Weights of a small mixture-of-experts language model, trained from scratch on English Wikipedia: vocabulary 8192, 25.6M parameters.
Below are experts of layer 4 (counted from 0) of a mixture-of-experts language model. Rows are named router (the router's row for the expert) and show model dimensions 0-223. Each number is 128 + 32 x the weight over its row's rms, rounded and kept within 0 to 255. Numbers have three digits each.
Before each expert's rows: "gets" lists some tokens that make up at least twice as much of what it gets as of all text. This comes from a sample of Wikipedia text that the model never trained on. Tokens count by the router's weight.

# expert 33
gets: ":", " in", " for", " by", " of", " In"
router:109144145126096124096129129061136167200174166153149123144165155138193161100124105057116151140127177189093126147107064122143059134069082154093186084104145148081138113123098108154144147134142105134128152119106130118097080126109102092158135189140157176127115159165124081175148121105142060163098130176126205108137164155144135135113187113120153131093147126116100163115164120163090086163173190116138125146101117115125116157037131125096116115100114103130174079089119133128089116080095162115133148122129101163111142145093155168190191138135115151135119110095128134108139148118195152174136213131088149163130070123113069101118161123111159095185137182132132090157107089113156078216150

# expert 24
gets: " p", " o", " ra", "ul", "iz", " al"
router:077106105155132124139114170165139095121124101177092143141135113140176143104125106156121185117039138173131167144138138104123106091116175137124146157158107069145104165136114096138109085142142147143120137143122107104091102170085139142114153125114091152135096170161108132105111139168193146154086131096128097152081166089138119097131139122060131184110140111157078107202118149093126168131170101087108088078116113151194118115174127161130130126148034167115118167124167112133081135099162070066154129167142181135108064079131220078139119149107136224129086138108124133124083134139154130063121184112078109069113149119128149141145138126119053098129170182187169093117092191121099091134127

# expert 27
gets: "al", "h", "y", "r", "a", "i"
router:139146096182135129107127159166107190149130087179118111118127146101177142148144098115065172158102119191148186132134216115174123144131132144128129210107140138118132163173077097099159171109111121147105109126144194084124125156043048142125109115137172175096137089157110122087185141168136153135145161084118194056162132121122080155137086158111112111130158079157105164109144089112145123166111140106090182143110152153168151105092141155135174151156153165161110111151139121121152188123071090198142136189115123138078113130122184160160111162176145111157155127094071133176082116079133146117160103137110123119096130142156055125161093176121093089092159132113199105116128169112116131131179

# expert 4
gets: " of", " or", " with", " more", " met", " and"
router:101143124173116155106124148108119132144150157102159160139137159115123140121164083111166134165074151071120107092163171137159088220146125132174098133117150115062140155112166116132079064142122145159137142148138149154144146180161078120148116110086107082093112132095088211180136168088145153126157147142194168160111129167155100158062141177097099139125121116145121166116145146184145075156162110084161173146176099139206112080171143083189171154132153175130162157144110142136093113149071140101107087096130136097115100180112114121114081132117077157153084168125067040180142131192158191129140166089101215149120094142145127157147139129125130115155124096083148124152128173116099136132098

# expert 40
gets: ",", " United", " New", " 2014", " 2015", " 2024"
router:165140145104181142075153097155131130138125109194131095130166079172144081115129136124166114107163121157129132116088087047108143183117119119171125170194121129160079138153175155113151073099075129148146088112104036114115119084134140137127175101084182169079119101055166113154136099138142131103064225143112114087132162124157141104083129143058180124120115134193179066169145097138155130154157128124124139167086075163096148177132111156160113125114162134135144132127172132075134144150140136142122143128060103154154146192176129130101124118124150103087034127061132090140137074143120127154122081117138153210112135127125165135140127201117144158120147133136184154148095147127123110123139

# expert 53
gets: " \"", "ho", "d", "do", "to", "ha"
router:116087128132160140146177085097140174125128103130147141152149138114184118149155184130108115126170146126093106113092124087152096135148164074081059116087105117112104173115124185129096046144090161174162107119115096101112082177096147146127135149165152096158141185092093155162160125190125179089142111129081114139135096119157117117165147117126117093144135071113093159139186077158138092159099160097120108173121121149137174159147104112107071174110132048065064126129155091199152147125167178125121164107135120129114143137052069143110115132158153161179111123133086120159122135124094105098170104196117147146115158141135088133132096040112157107157119170187165094089184076074065111141152

# expert 60
gets: "ing", " and", " not", " would", " but", " can"
router:090077132069126146112136128121165093129168129115182124071144160126148101108126182082105132098080065117073133151137162115146137118111109142097144067134089117121118138141147144055098115116163120184150166131148157049169153133103138112108111093131081127167081098111142166108134099090192145130145156119140180154110128072090133154115114119097123169151126156050155107126099104141162144078045123138205125079097107177130107118122130061151103118141173145117101141124188106113135137151099121092097130120126110156069077186124189091126137077111092107165105084142159083124177100192090096091118153108135096129176127141109077101085152175166160080096141132127150083063119059102148197136137

# expert 0
gets: " W", " L", " D", " H", " M", " T"
router:104129096183132082117084141148109111060116152136073125110089187124208100158139140129088141146062147106164111217114091132144152117090165131109140134096084152136148082080147110122136127113148162116090158164151101133138137143129120127135156133144046099116189061132138181156160081086210134123127163155152108117072157134115117141139106130137134148113158098137119156111063148144100134155188086138111128164059117176128182099161148134091112184081154133129142145124156170091137110099102144110187093083144128107138171095134138164195104123129053091126072100134108123034057125147079109165177162163088100139146205121147117141170170122138144118132139104156150124141119113158104114137070

# expert 11
gets: "ry", "ar", "ct", " /", " information", " Country"
router:154112190097134111159164112164114160105119194139091115139096131166141123115136137173104119068221130113104073160133183121132150083128163168127120122110189089115105137116105108157148075210115135131135098138126175195123174061143095126131141078104144133174147155177101151093090119126071100085171145099145139066126178151104146100113100107096125142131137133106100078098118093140147188099126175119141123105139146091157127137125083126170175142158168132159149160118185161104076116124168157194138119155155171121077070130079123176149107117148167136121133080166129087129098125125196121180110120109109142132131057167113139081176156127122116050164053084124156088148129104162156115095073

# expert 19
gets: "'", " |", " +", ";", " fa", "’"
router:122114120096126151124098153120129091111123119160146067221171156135187150119102118155183174152163146135172091067152092167148149123098121158144052171094096164060136156120145161140140104084176191149070142135124101139125136106180131137100134177080138151155133161146164096080122099176144168099102136082113076120111157101165135049145166147151140119149177152103112126159099116140115133148169067183173167109089141092163170120096184135107170147080109178159127184116125182100156106140122140151185136139054154157110149097094141119161139098146116075113078134083108146128142193059150094128134147169092140117127073145151128091121104091180150114127101183111104107151138088141134123185169

# expert 55
gets: " |", "|", ";"
router:073126142126154124132079153149157118108152128142167130147133190118140112075153156088060141113137131112070086115089127128151106121112110232120175190121096124075116192057151162080043120095099125074146126099151163117131119102114114157134159143122130086145102104150087143129140139160034126117112141161112120110157074156173122154157111107117126054086105176122193174155122109046085107127150143154146165102157107171143119148162077077101095099116136100114163141182102134134162162138106087193128116136083105145107102130130164121163182178129123064112157156116110134066167108158135175077128088108066137158111100062098148101100147122142103151163137143140131097147077108136113104095097

# expert 52
gets: "-", " man", " co", " To", "xi", " hand"
router:143196140111125121129142117169110108171155159087240144081153141147124126194142117154162138189113131145146071125105155075165135157143113174131133220133123107196092116143118152159137116151140106132139147110075131153176145072178184180069158161178118146082157080174131102093114095148147113138122131108108146125127078112135091081164162134110157167156143170113129117209119156103127141182160130087122135099127100134080064094120135158101118109162100095187143117137131140146137166105093133120120149130175107175116073098092160091087150161154096102170168157103134160081171122128088112110135188086053165097106146105122126143108130141127162045130175135117204121172136077137109132132133

# expert 36
gets: ".", " .", "?", "!"
router:115139118124168153157145143145105171075176075089108157125101118078152097140161130140159092129156179141099104135174104132139131168131134131192138121054147071084129090115109128139120119132134163145092104084137164154105157155202176185178109131138145112116173103124144062125180102152104126144109113112112137081122126125103214123135158111125173113064085156146069124116150145169131165174137104134097128142085131186158130148205157091100181121166175131139116136093133163162144156097177118066136190154062075157102174113168170108174156090136130149196141157155104194114141128183121114116148199118203086142168121117133140110165108118146085112149188161135073095112093109119103153102151

# expert 7
gets: " his", " her", " inter", " home", " their", " High"
router:108144132159156125084135137142143118121112120121119154116100141092119179078134113098167104099148107114057129110054106087152139124128077148136099172100120091155151095196076155173165178197147172158093163132111075148156127168072114152184119105141131141097139206120082137088123113131049113047097157075154077145158124082199059108120126162187177118160095106110137123092123111114095103095106113084104137134116115111168087109119173147122158132189116101135134128169108074142160098121136126123118081099175180139135149156136169139101138102111110093138151148101152215166155120152164219089139153154085061110167105087128106089103138172092125136106146137078134076128142161121135140121160

# expert 50
gets: " m", "n", "t", "re", "ld", "ad"
router:108134089147163122137103139101130122111098193108126177075121166183146115091159079136052113146165144114144158107149150132111131114171053147109136142129171140169156166157060118094144127097083084155110129076150114148099122119096162144083109125088137111155124072140172128105058095125145104129154107143153129123155100095107121154116060069169147141147130148131176145180097132152123086106112098208063107157135156139131102130112088172105122077091154126151066114170122139166142082092161124097130137188135075140136103065122165166087110144117062159049184159143094076112113144157151149119133103090136200132101147094121100111212105108114106080112148176053136146131095124116184140115082

# expert 1
gets: " it", " no", " out", " so", " him", " called"
router:171148195117157131163105071143128114141149107180220167122067119141142062101093070175147119117136120110100183183152134127148141147154085090125060136188073164096098114140129147093227176143137155144152039179109125143073147100130137128150103116138063122098079133129107123156154136102110096143124142153116123107085066119131089089148140096074131124130071082101169155117142126142136130140137112153119168088110083058109080125056129146194147158154124110116073169123075146111081170097180153121139144090121143136142124110130121121110155116129129152155145095159168138141114150141124126134109082163114070131113123152123116164127110110143086139151136223121045110121066134114157084127153

# expert 46
gets: "de", "ge", "se", "e", "ine", "ce"
router:172113130066163150113083150129102131171114095102105083180085110136191105109137167160135097100102092166059080159146119117130128202095118148145154054175177182096118128178100096138100110140148165132090096093143148108161142119177088085069117146145090107127109118142165189080117164108118157174124073119095106160147203140102040105171111114132178110095088103067101156070151173181143159171151147152141154171138083094159137126153128110115132116174103093111173136143128140138141115122066118135090136111099135128141143153157095165111096169135145132095107148076120116139030133106137107103115119075125104069117138145175067094088086149161139141069104132167093142150149159108169107120143

# expert 23
gets: "ss", "ort", "nd", "pt", "est", "t"
router:171137128177125167167097072092069128115128127099136092075120102069105146135142169122116109126106175084171135118168057124173101068120172119146211127192086099142207143136163088142137188162116109137129096142132099163125120107133162167135115136078120078191092126159175124106087120105093108118082103137146173115117092122149092100138140088149103147069188098139109100124141173145141110168091129178113123087142123119148098119159136144151069094138114183151179123119132107108063116128144101131147151138092131179057119107122093177160116104122160113114123154105094120162202117158081125143138070153168085087173077103069139137153143094112201135135114088199176171129145090161111098161131

# expert 47
gets: "s", "es", "ts", "is", "age", "aged"
router:063159137135132176143139150118074166106133123147133113165154138114145113112168129138086176151162102137159105096078119128110117201138146127164108166170139158118072128139121134154163198182134080097154091094108178087171135132098100085110088092124181138123143069131091054158115092073138139114102069125104138114067114163119165126127073134129128149109040096084103170144115055092140162120134108116174035073136106197128096112156170080108155090165170106123131136112132108123147114144114084135123112112050148078121130125172177097127105141106122177120128126141082146091183099103145107183126155117050154114098151083161188164116106147120154106087098142129096147187130102146144110165103

# expert 26
gets: " a", " two", " some", " number", " three", " series"
router:099155102136114074082094104134087039134144135156190169107083127120185131121125078135111144147090143109106134072106126166140167125181118048099125098173139101134067140073057146084094164189132139167127117117121123177082132096130125123177148144108120171073090125123147103092081095113103111122166080137145172082092082148177149170120099111146149117182196165098099126152160133117121119130175135194154085117076101114093167126164138115143106089116122151088107156150100135127173134126116075148144114184113128134101168174149095149128127153137160144159157096160121125188174118159142150169148123153172081161115114070126067119123122143098151201103130169178068196158158134133085162129171

# expert 61
gets: "\n", " from", " between", " ", " both", " since"
router:131111135154104112149119170101125115077061107178120162113191122149094103159127145110130186116132122066113220077094134087127167081097177181116115155124150106156080123127136095137157149116143108132092101165125129107164115128178067140096149147093149159118118089195167167179086132119195214097135115095167102105161120100133131134137181129194090130117132111078149094158124171184088112156169091126138146132094169133134169123107161122148115108156109078119112145100095129132156123148117115151165127131123143086132124133148105181122166156176165126196095079102185197122082097142187124178086131064112148110126113113149141115147119096161121160145129119091102096020049127079122143148107

# expert 35
gets: ")", " |", " –", ";", " -", ","
router:078109122158124116110142158128119009092148112137145140088101061092196064166123104169145096163133132135130123057115122089120080162148147128142140204133171180146053136132139136120176123139111144142138101112096100130135129090161078099147166124126160094203099119103168118075093142082108114162115142185137142124069144125149134134095098206195119136082072129151126111152143160122124159137142145099118153130130144145107160117125156215149102155139147129106133103206156153139129141154080198110102185091114120169154129121150163097168166202116141116131085140109151220088151160097157130142123153134104124166120083149185101108093125138162106160097117127115177092169109133147121177108095

# expert 31
gets: "-", "|", " |", " -", " •"
router:149173139104139115114119201150110107107113140115149124136155104156102079143160162177136108151101161174086148099151167096149130108104096140122179133136113173111148136153133153111128126136137129137147110146150160176144107135121112101180085141153130127143110077101155125087067125103173131120077069124098115141096133071126098123090252135121137133161076200229140161125117106114105119159098159126089099171066092126090159115131121086090154140092100191090115122116081116105109177172144126141156152091108092104092125155110127137198098139139102133083179047094103181167088140064158191125142184153067123093158145143204173117098109171143133184136097145131160138102132116158151068133154

# expert 44
gets: " that", " an", " one", " this", "ary", " This"
router:177134062068164085101082130154079108184145157153137113135184141131138125161114196118137187163178120115171156106137172121162122137168161135133130154146149099118087104175104135138130121176119169145215136133093180122169135128102149130173104121135109198164125130120149120130150143145143110154132140023106116137131084170167144129124092128105141106124145168163160112061166205185154153124124109050144137098106098173141172132096126104133148110108130078138134102145128178157158120098130082181112076131090090162164102056144103077143086116143078123137156071145173102131114114103122132113171126140073060134158116117144152178117085119175131096141110061106124154091156119095113174048153

# expert 51
gets: " to", " as", " by", " with", " in", " into"
router:119117095087055128159115105163116175094097145104123161119152126114100160139124096123112131164147137107122100150172069109111162136087172128103198102198161120144174212103135149139152153088093152077129186156128122109092160130174129168114097133080147101082045190127159121138129136070075127172123096173076151133150149135187112183163174171130050118094080161092046128138150112130154112129155126109126085119109125089125186159151179106117151124158071097113135110107122131163116113143121131104084083121179183121132082091104115099095164117111105120175135118164122135097094166150099140216156170113118114168177163118144120103143135096113159146089146073093155105115086094127170117139197

# expert 8
gets: "er", "l", "ist", "k", "ers", "eg"
router:118144093131157219069145197124092135122116080122164115136113212164083141124120147089121159064208076142134161089155134089114120076106152116089089128087170133148093133106069113148127064093072126094104197169134105134078132145148140138075087124092147133154098088050180124088135088127120148134118122188190171144111147158096140109126143127105143178107072134143173119128209165089135152141130132101142146127093125152132100092099152117093105140122200155120123132116150137183127165109135121168140148107096127121089103122168084107086116145134157153154114118125099151099130122063170143099062177135168138158097083096095149155074153170094111070068149128139136142166162127111079094141124

# expert 38
gets: " is", " are", " has", " be", " age", " have"
router:105129135069121183091115064181111083166143065127143132092156144161105130172097107165106126137154137114134072117163188139168083127094091113117127143172065113152144197142132138134152158105109149137164119096109144107174147120072088076188136103124226129093134152157073128166066094102127107177122101180114154112121092168113153062102118113146139129189153046071092139099187129151094161107141123106094181097121101166098173161138126151137035156115068089143134192132139056139132139148140110125135104136118141128165157159111167090152184166081106163101113103138075167087142144138142123111127168098150088161134121127054112145098104123153098106112136137089120142099147151134157097112162

# expert 2
gets: "la", "da", "ina", " there", "na", "va"
router:140186091111179080114159155193134134100166129082089155124134131153139150171138132101088125110093139098128140135112110186129127080135141091144127140214049137158120145154105126183082093149144124152125098069159090130126099166143098127156091157122117118188156138147111162112141108110128141222072123113142076098120083106124138125088131170115078131109170111139090164152172195157078105131152100152189185132102077074123095113121137169134188148088136134116181077098152114126122164216131158134120114097063116140168126165081084138098128129051163183100163145150104128168165104057124154146091152144184134118105076166165163113160117120126132164158142077141153119119107115132145136194108

# expert 56
gets: "g", "{", " $", "ti", " e", "\\"
router:130178131125094140125121080225201146154122156114108106098112160136184123119133118132156128111182114135153165109103135108122111106120113020127074119086082176132056164126168121131130141106166132112084111145192124157135122171125119125086136119096148158103084107136106141177121065160091171074103129090137154078097140141117148139099119126114136091110197153151157083110162115114141076151175146098163147186108130114122165108162188106127103100143130114158097093106159208134153114115167085098136130145072110116087051138115098084146165137080068074122141157043164164096099124179160135124158138148095125090100159057150125091062142135112068099168123113116132106133138071137146124149140

# expert 37
gets: "\"", " which", ",", " It", " where", " who"
router:165125109132127094177146110129130079142075119102149062135058088117120159170125133097079118107164083138179134167127085164164147085173148168127110132144135069156146135155153115117111065132117159161112052077131113134145135092171162067096110089140152072135172126118144161081111173102139164188138137128080156087064112105156148134092096137138170124112139126136112089077134120123128187120144129167077130181152135078098080119091125134101126111123102111133081169115088167064118098141117156090088118119153152179146131075153149112106101152113147202179073117162128158125160150133114099151186123100129044183139090108193088080149073210138104156114143135130112095090130079124118165148165

# expert 29
gets: "S", "R", "D", "L", " R", " C"
router:142108138113136164126137147169105084115112117119129092048123164167108118153074103123173148166136149148114140196106091136160120149121207109149124056125078124110164125108159173135096103091143142102104121069103121092127127138120090121170198170071130099092136099121134089141128125159134081079099151152127166131138078176124149101127149124096164089105060136165089185140062143139119109124106092138149135162131149100122193124072157077105087093122172198173156140123102150088102132075075134105135085091142087104140105068125089172111099137117098158132201172101164126183052090125080129190157136139133105146124188104158125121121132150107100096109187068122126161130126084162145134190076

# expert 17
gets: "ion", "y", "s", "ment", "ation", "ity"
router:079180109120182137154143075134139135162126144190060107126135081081121169149104130170064111093106137117135130160113114175130121124105053116098147116121077142092118186135100169157237144145108120133087143098133154124177155085110143146111110128150145075150119163181186138126152160108123130073137138173100169179106110158097109080096094157132101134139091136087113153095171167148143138103138070150092147162126100116099116129156133125134185113162132100094102112083104059131117160111134121155106101112091119080112079112200158182150108137160091130217187112127094129096157093085173118134169142100118139150128141127121171170134097109143160121135055136097135147152200162128170172142033

# expert 43
gets: "–", " 1", " 2", " 0", "en", " 3"
router:109132089130097097100131166093150108117171125112153148104132105095151077144142084109051153100125076081117074110157107147193103135057120102170145151080175124131116132163124170174116166076103163114141144144078164135133162139148137126078145167117142145140153156161111112136139137166173090161128038143106140127115167091147095072105166191123154052104160072113191106102133107166124110153086099200167156081121139148094106156138109187168118100172129152093128130105159167170116123136131152166150068170177104061090091153160113108129127154106141099224129150117129204127077151136069135143127183088149109128151162149135167114090092110122091118101160170096146118164095111118156123085144

# expert 54
gets: " (", " /", "born", "19", " 6", " 1"
router:142170179116155121055157120105141093068171092113100135087128123143134129152130173161114160147134163142156163132119098166084158182088150100153179137170167141142096166087069144107147123137143180158146117134143092144165106111072073141141104104096122171163146081133129135117194135151120065100169121127187088087146125128148175118156163106081153064138131094118111192104165153128114101164066130132150125119184098092088114175148112167108129146134058124185084130140132163183147120146125143089161154154058103109128142122151155124105136108121141177173066127146185175083085137161115196110080128187130082107107109091114174117147181122164186122049124093103119143190110163144088151134150

# expert 16
gets: "|", "mi", "ci", " di", "si", "c"
router:136106119199112103120157119114136122092100140095169108108231109129162108162149099128135107125121076181076142170154130122195165138106157119083091107103100163085192117163100110146097132182106124186114120150136132135178086093157182168101097149136132167089147172092104179132158096150109133122089040078128112144142124159121130200153169149171106073139096178133120115146131080100078106098178081182153197154165143128090121126099089102110125120163130077129129089123138131130120111115150111139077127136104089166194149133167119115132194092115118145102109121111114120080134205154124214151144068154127119110074141124158127140175092104182146152165082130119132107129163135080131125113059

# expert 18
gets: " was", "1", "0", "2", " were", "3"
router:123124099183156109130092148149133180132166106168111131091153050150084120141097131089098194171134093135126159120136084051129195115107126144130150106094125044127055138156103191088095132093139104116121103095150125148165122055163136158118148164168157067093145119105082194117118134156093094137143098124077159167172154117122137115141128150100105093115133125120101140135142112116081062114119086101151163082159077106099101137142146135130099112149137105172074124163195135179102110087131136166155118116154150112071152155153174107174142134092161192118122117084077101199109141130116131165185094082183145162114131138083144129083079141138117095134213148107130177193097117139151172153121

# expert 49
gets: " 18", " 17", " 14", " 16", " 13", " 12"
router:108167136100187094113133139084112109102150177063127122142126111122081077100131136153118159165132158161167116110124163159147139151072101090144126077146132146069121093096131168122137087191096133088147134099084121111117118067116169086097085132177141138133100127173085081104173130144148077079143110119069122073145140158159160121122162159073178140060154164158167133091113128082170080106080109147164166175115135116109160145116154204185111087087103129106099146134123144098128149122097155117103121166131097114096158140179178104133104108101152122093071153122067234121086134156099161048166066137154098152130145135079153116121164114166125127092089177064151110168163116161122116143148

# expert 20
gets: " the", " The", "The", ",", " its", "one"
router:105145168110104141101130133157067094078106151150140166196130113077093162110142105107200134101166111128143123130126203141121098113174175114212148122077127092184077150110114112115157191113180110195102141118124147103128147179156159161154086123130133166142081084153077210167114176101192119155128098133089104115129101151122131090157108153125146162044142108091120159113122117163184130065140183115139113124113147105167119121165120151067075139092109130134161159087107167119076176131112114153130152163067118188164092124137130129128103112132123101102154066068135137102149158165151119090121110161150145184133131100213082083169136145171133133128142129168135133080099141118076161146141

# expert 58
gets: "st", "ly", "ter", "bi", "iti", " du"
router:064173120108122181170160172122117136107157120157166118139165112163120096094188117138156098107113109148159125164076147086098154148177145173133116140121129068111123112092147104134108137144084158173159160135174114116119155092057115102089114153171206119085131124087098156149095113180210113143160144123182094157080115117173111154088154121181135104101137081137175090096117157089151110134134136072090095144113103086157183129180112049123100161136105145130171104119114170142096080130146059162173068108140120155109138171168087135100105144122172216120122118138188119128147138082075150134143120135146140117162095115158093106099099096167105139116121164097160198185147094100108135182063

# expert 45
gets: "or", "ur", "ap", "oc", "n", " No"
router:084128151124105063183143045122151089110191119125102128155159113145123088126084097086119091136182159083110113103087144101173043194079146127121162123125147121119132175127166091097130064122119148154104118145112132165123130187170151090154099169154142103120098072154126096170073132118121188108152134097109135100097125144090113173120151124137153086163096122101133115116100093129153169141107100091092171118085102061097081154136098150095099140061187117104160072116123159187132122134139082106115120112166092177109116098129081107112136134096097163149116148109115174125173191109128109184066125139141138121168108121168076119157164165166145078126166133092068172069191151143169090151083

# expert 34
gets: "man", "f", "w", "ff", "der", "os"
router:110131130088109129038119121131143129149100150168160119083140084117098088077170127098124081122117145144207094147168127147120084137185105139125160122125133124156124171172082093194111109145143105153111160130082074112084083152176200104130120067122092175155131125110124185166110106192071141137157123116111166109156097132132132061087113100104133139112114154183102126106133137132139115103104079160117126153201116140138183098020131129120072090117114119102146141042039105146128087142161116069067125134098124110113145149161153207201183128144146155103123112101160129134104128153163172125134075150112113137091118178129163138104099121135095171159107072131082148144119118156117122158130

# expert 30
gets: "C", "A", "E", "W", "T", "F"
router:085142106114086098129129122217058087125110088128125088113136105172111199205136147151094158167145113146177099148116114167156152150100096125089149137146155152128146094080173157159121120124167100138124136161153106098165148098126170090107144139208079086132152125167160164155147086096108099126129123167100123195099108083164104134080082155146093122139096113154091161147154102076069172121119113119129167143110157170118149124114145174159138109094138191146144167121153205140135145103078148129184141120174171146165179122113162134130136106158140085126168140054121109180086114114106122197149122145130170194130177110162139119193138088124010118124113117087108088140101130099097127158138

# expert 21
gets: "\n", "  ", " |", " qu", " —", "wh"
router:098115091116157142147106093145144098107125166156160171088146103073093180151129180125220066135109144165127179204081139123148093148134156109122101163120103132088091066150148170144178111104154141123153093077077170145138105144118135097113126120084136084115112061136119109087169122106106162119109075140096133077165114125150110102073160168156163122138085117112142145078122132139103084158128119173081146131170082184190181083162182130121105119108205051146181185139120156123130104110131104139119089126107150104090080127088108134165125109080135053082115098124098122104126149103093196067102105134165161118161084092081120129113127142102132142110160108151168147143082157075167089132101

# expert 6
gets: "%", " |", ",", " %", " 1", " elect"
router:175085096141133137085139152129128098155126125138186183158161169088171106120132149149192169128145086111122143080109087165120154099075122097119193128103165144110106142119129072154053111116143179077086120092091191074189136155056119121087125188172105114068096102091125117092142152144086151134152144178120093077099193161104109075115169111169079083105166091154097151116123126115136160104141118184088072125113069106127123054121149186132140111118128109157147099072114127171113146116153106162082117143170092180169126131112113120099126140073091173120145065150102111117134087144110150118198160132150133169173104129100166151153133183145112139139121121120059125153094080161117160114111

# expert 13
gets: ",", " and", ";", " &", " but", " while"
router:132094134121089171138134092136077107083123149132123108071062121103103112221158071154193129141114091130120135071047146068175076196180132146129107081122184100146154174158151120138043146083104137119145111155124066088141088101115140142036133098081119129129121130093119131087101179139085107125096173173147108106089095153088142155113105187153134116162088139182142095147118114160170145102090146135079105183151163157138064074134146138130119180091137134117147111171117066086111093135122140115119130126151179160164106124134120092137140114081138141164116108129145138142209104133114122091194150070114110162112147105134093090160130145131094127122131196133097113117099116158119188124133

# expert 42
gets: "on", "e", "te", "ted", "ated", "ting"
router:160117117159135173152117163085155121095108086105122164129123136090129135124147147168204150182122171166157176226126155115127126170094139108095148140140136135183136181155121107126081103148177181130098129125131183118071177093132101163130094127144168149118136141106132098112142124110131112078075137141124154157090083144127083159127056180181133163110169175112182151146119142075132170140060184158153145086153088131080089164128158164148159170129134104093164141147131165106143135116127205169137122143155118127100145126170100174077144154085133058128091151113112095126088055094201150081084126139142135147160147155130150147085158096139096113123083131176084133127087060108211117141096

# expert 62
gets: "°", " (", "′", "″", "ance", "N"
router:120089189112087140106062141106163099154205119123073154108144155114079125146150159134122086117146097165147173147123169129018139142115152087146167151085097051080074135121144166079137166161076119103171145099130196153174099128177145155122152064109131152150153156144121129106101165104131140170138100120166188169131127125187095097153130117094123096143127129168112184134150118099129180135109117106134110108152104102158092100118124104117114140126161093145206166181177125116139100155141207059159099117130138171166152096139131136138174136196129131149169158095059110136128117165136094087195138121148155080090106127201117139092183179112140173169154143129112139095106108148124136167124

# expert 9
gets: " in", " first", " used", " made", " In", " released"
router:185125157127132150126151105136134131139152147095147160178127105110165162228143155165169088164087141102098121071153118202086150114159160102152120153142072117115093151178068101101132177082173113138079165143174108101114087194133105162101139091131163079067131140151147121127155092106141110128135171184103125146106138127136140130110112134073148120127151155127087105125087079110169172090069160090144124062105089108098171085080094093183115087148141092142096074136187086109169152125095161100130122114097073105157206137103122080170170119076143104157131137134168081144092131031126081110135064148117097157134119121129122094148107138167092121152141101081117131123081124107159109090109

# expert 57
gets: "ta", "ne", "si", "ti", "li", "ki"
router:145157111108154109166170115065136187087128128115129171133118151153038123134167194105125136158155145163127102081095168110105098085101138110109092114152084182178182110101109160099128108108144139093158101137110091090152138084112110049148057173127143103051171107139127162099122092181106144104130125156157154184170150146119211184174105173120116124086142128162099115087120106167172139104075117145132106062160096158113104131141109160099147164132135158110164126109071087122108121124138079103048126144113096166140087095087135082130129166142124152129175111114167120120101098215098056134125113166126095124099085151167125100171140136145139149088149185137111146154164114086160115089184

# expert 14
gets: " the", " The", "The", " first", " second", " other"
router:074159155159106120062129096131146099142110172134153092138149090140108160113213184134110144088142066164082148139135136163154100198161167105091122084093119108076090082198145107136155110185157126093108135103112122110068148204133147142165095120125180096093105063097142126129174111124158071126162130129095059134179111157180140117124091117154098132130111109105096091170152106153154109081076107094110102137101113109105085180129086175068144167100125126163182087121146160148089144133106141193083125147171115057152164093111112109130110182156106138139115093115102119139136091138163079150100126139100096170121152146178156156081109134132144172133089138115126149158147105101186193157196

# expert 25
gets: "=", "\n\n", " =", "\n", "History", "Ph"
router:164135087169134134145148092143107146118098141154069183076099143091111112135140086111103099080111082086098166123150089214121127105115122152105137160142122200115092111116136104127144109190110187149133117149158161120113172163158144089104157191216126146112127138118093111155154131112116035112097143151125140170132116128106127127080151111171187117113120123139168084136146084135108107123094153079156172169222117165168183159113114158148110067123163050154133147151113126148122165128137148123112133147136109178166167153081122098155184099136128158191126150138130055141114160103152108099175078132107094071134128108134108117156103147139176092112132118138128176145212046103202150116133

# expert 22
gets: " on", " at", " in", " by", " after", " with"
router:110102140111096086109173083106113086160108139093108142159126088121127098138110075118109156120081132176130136120135125193168150122157159112098192158182138134059192130157146163119132152125072112090157143161169152118144128152087138118137109106136134118049121158114170085098125117130079142124127142161109111169165159106194155108157120136166166114107151145119096131110179151058197139113159102116109116075118150121145075202088145100090099163118086075073142146076115190158108095077161157138117155195140115125087152145110169161180146116080096192153103063103156081115095140074121123149073097159074187144099099084108073123114135054091116131106157113078157115153119155108124095160119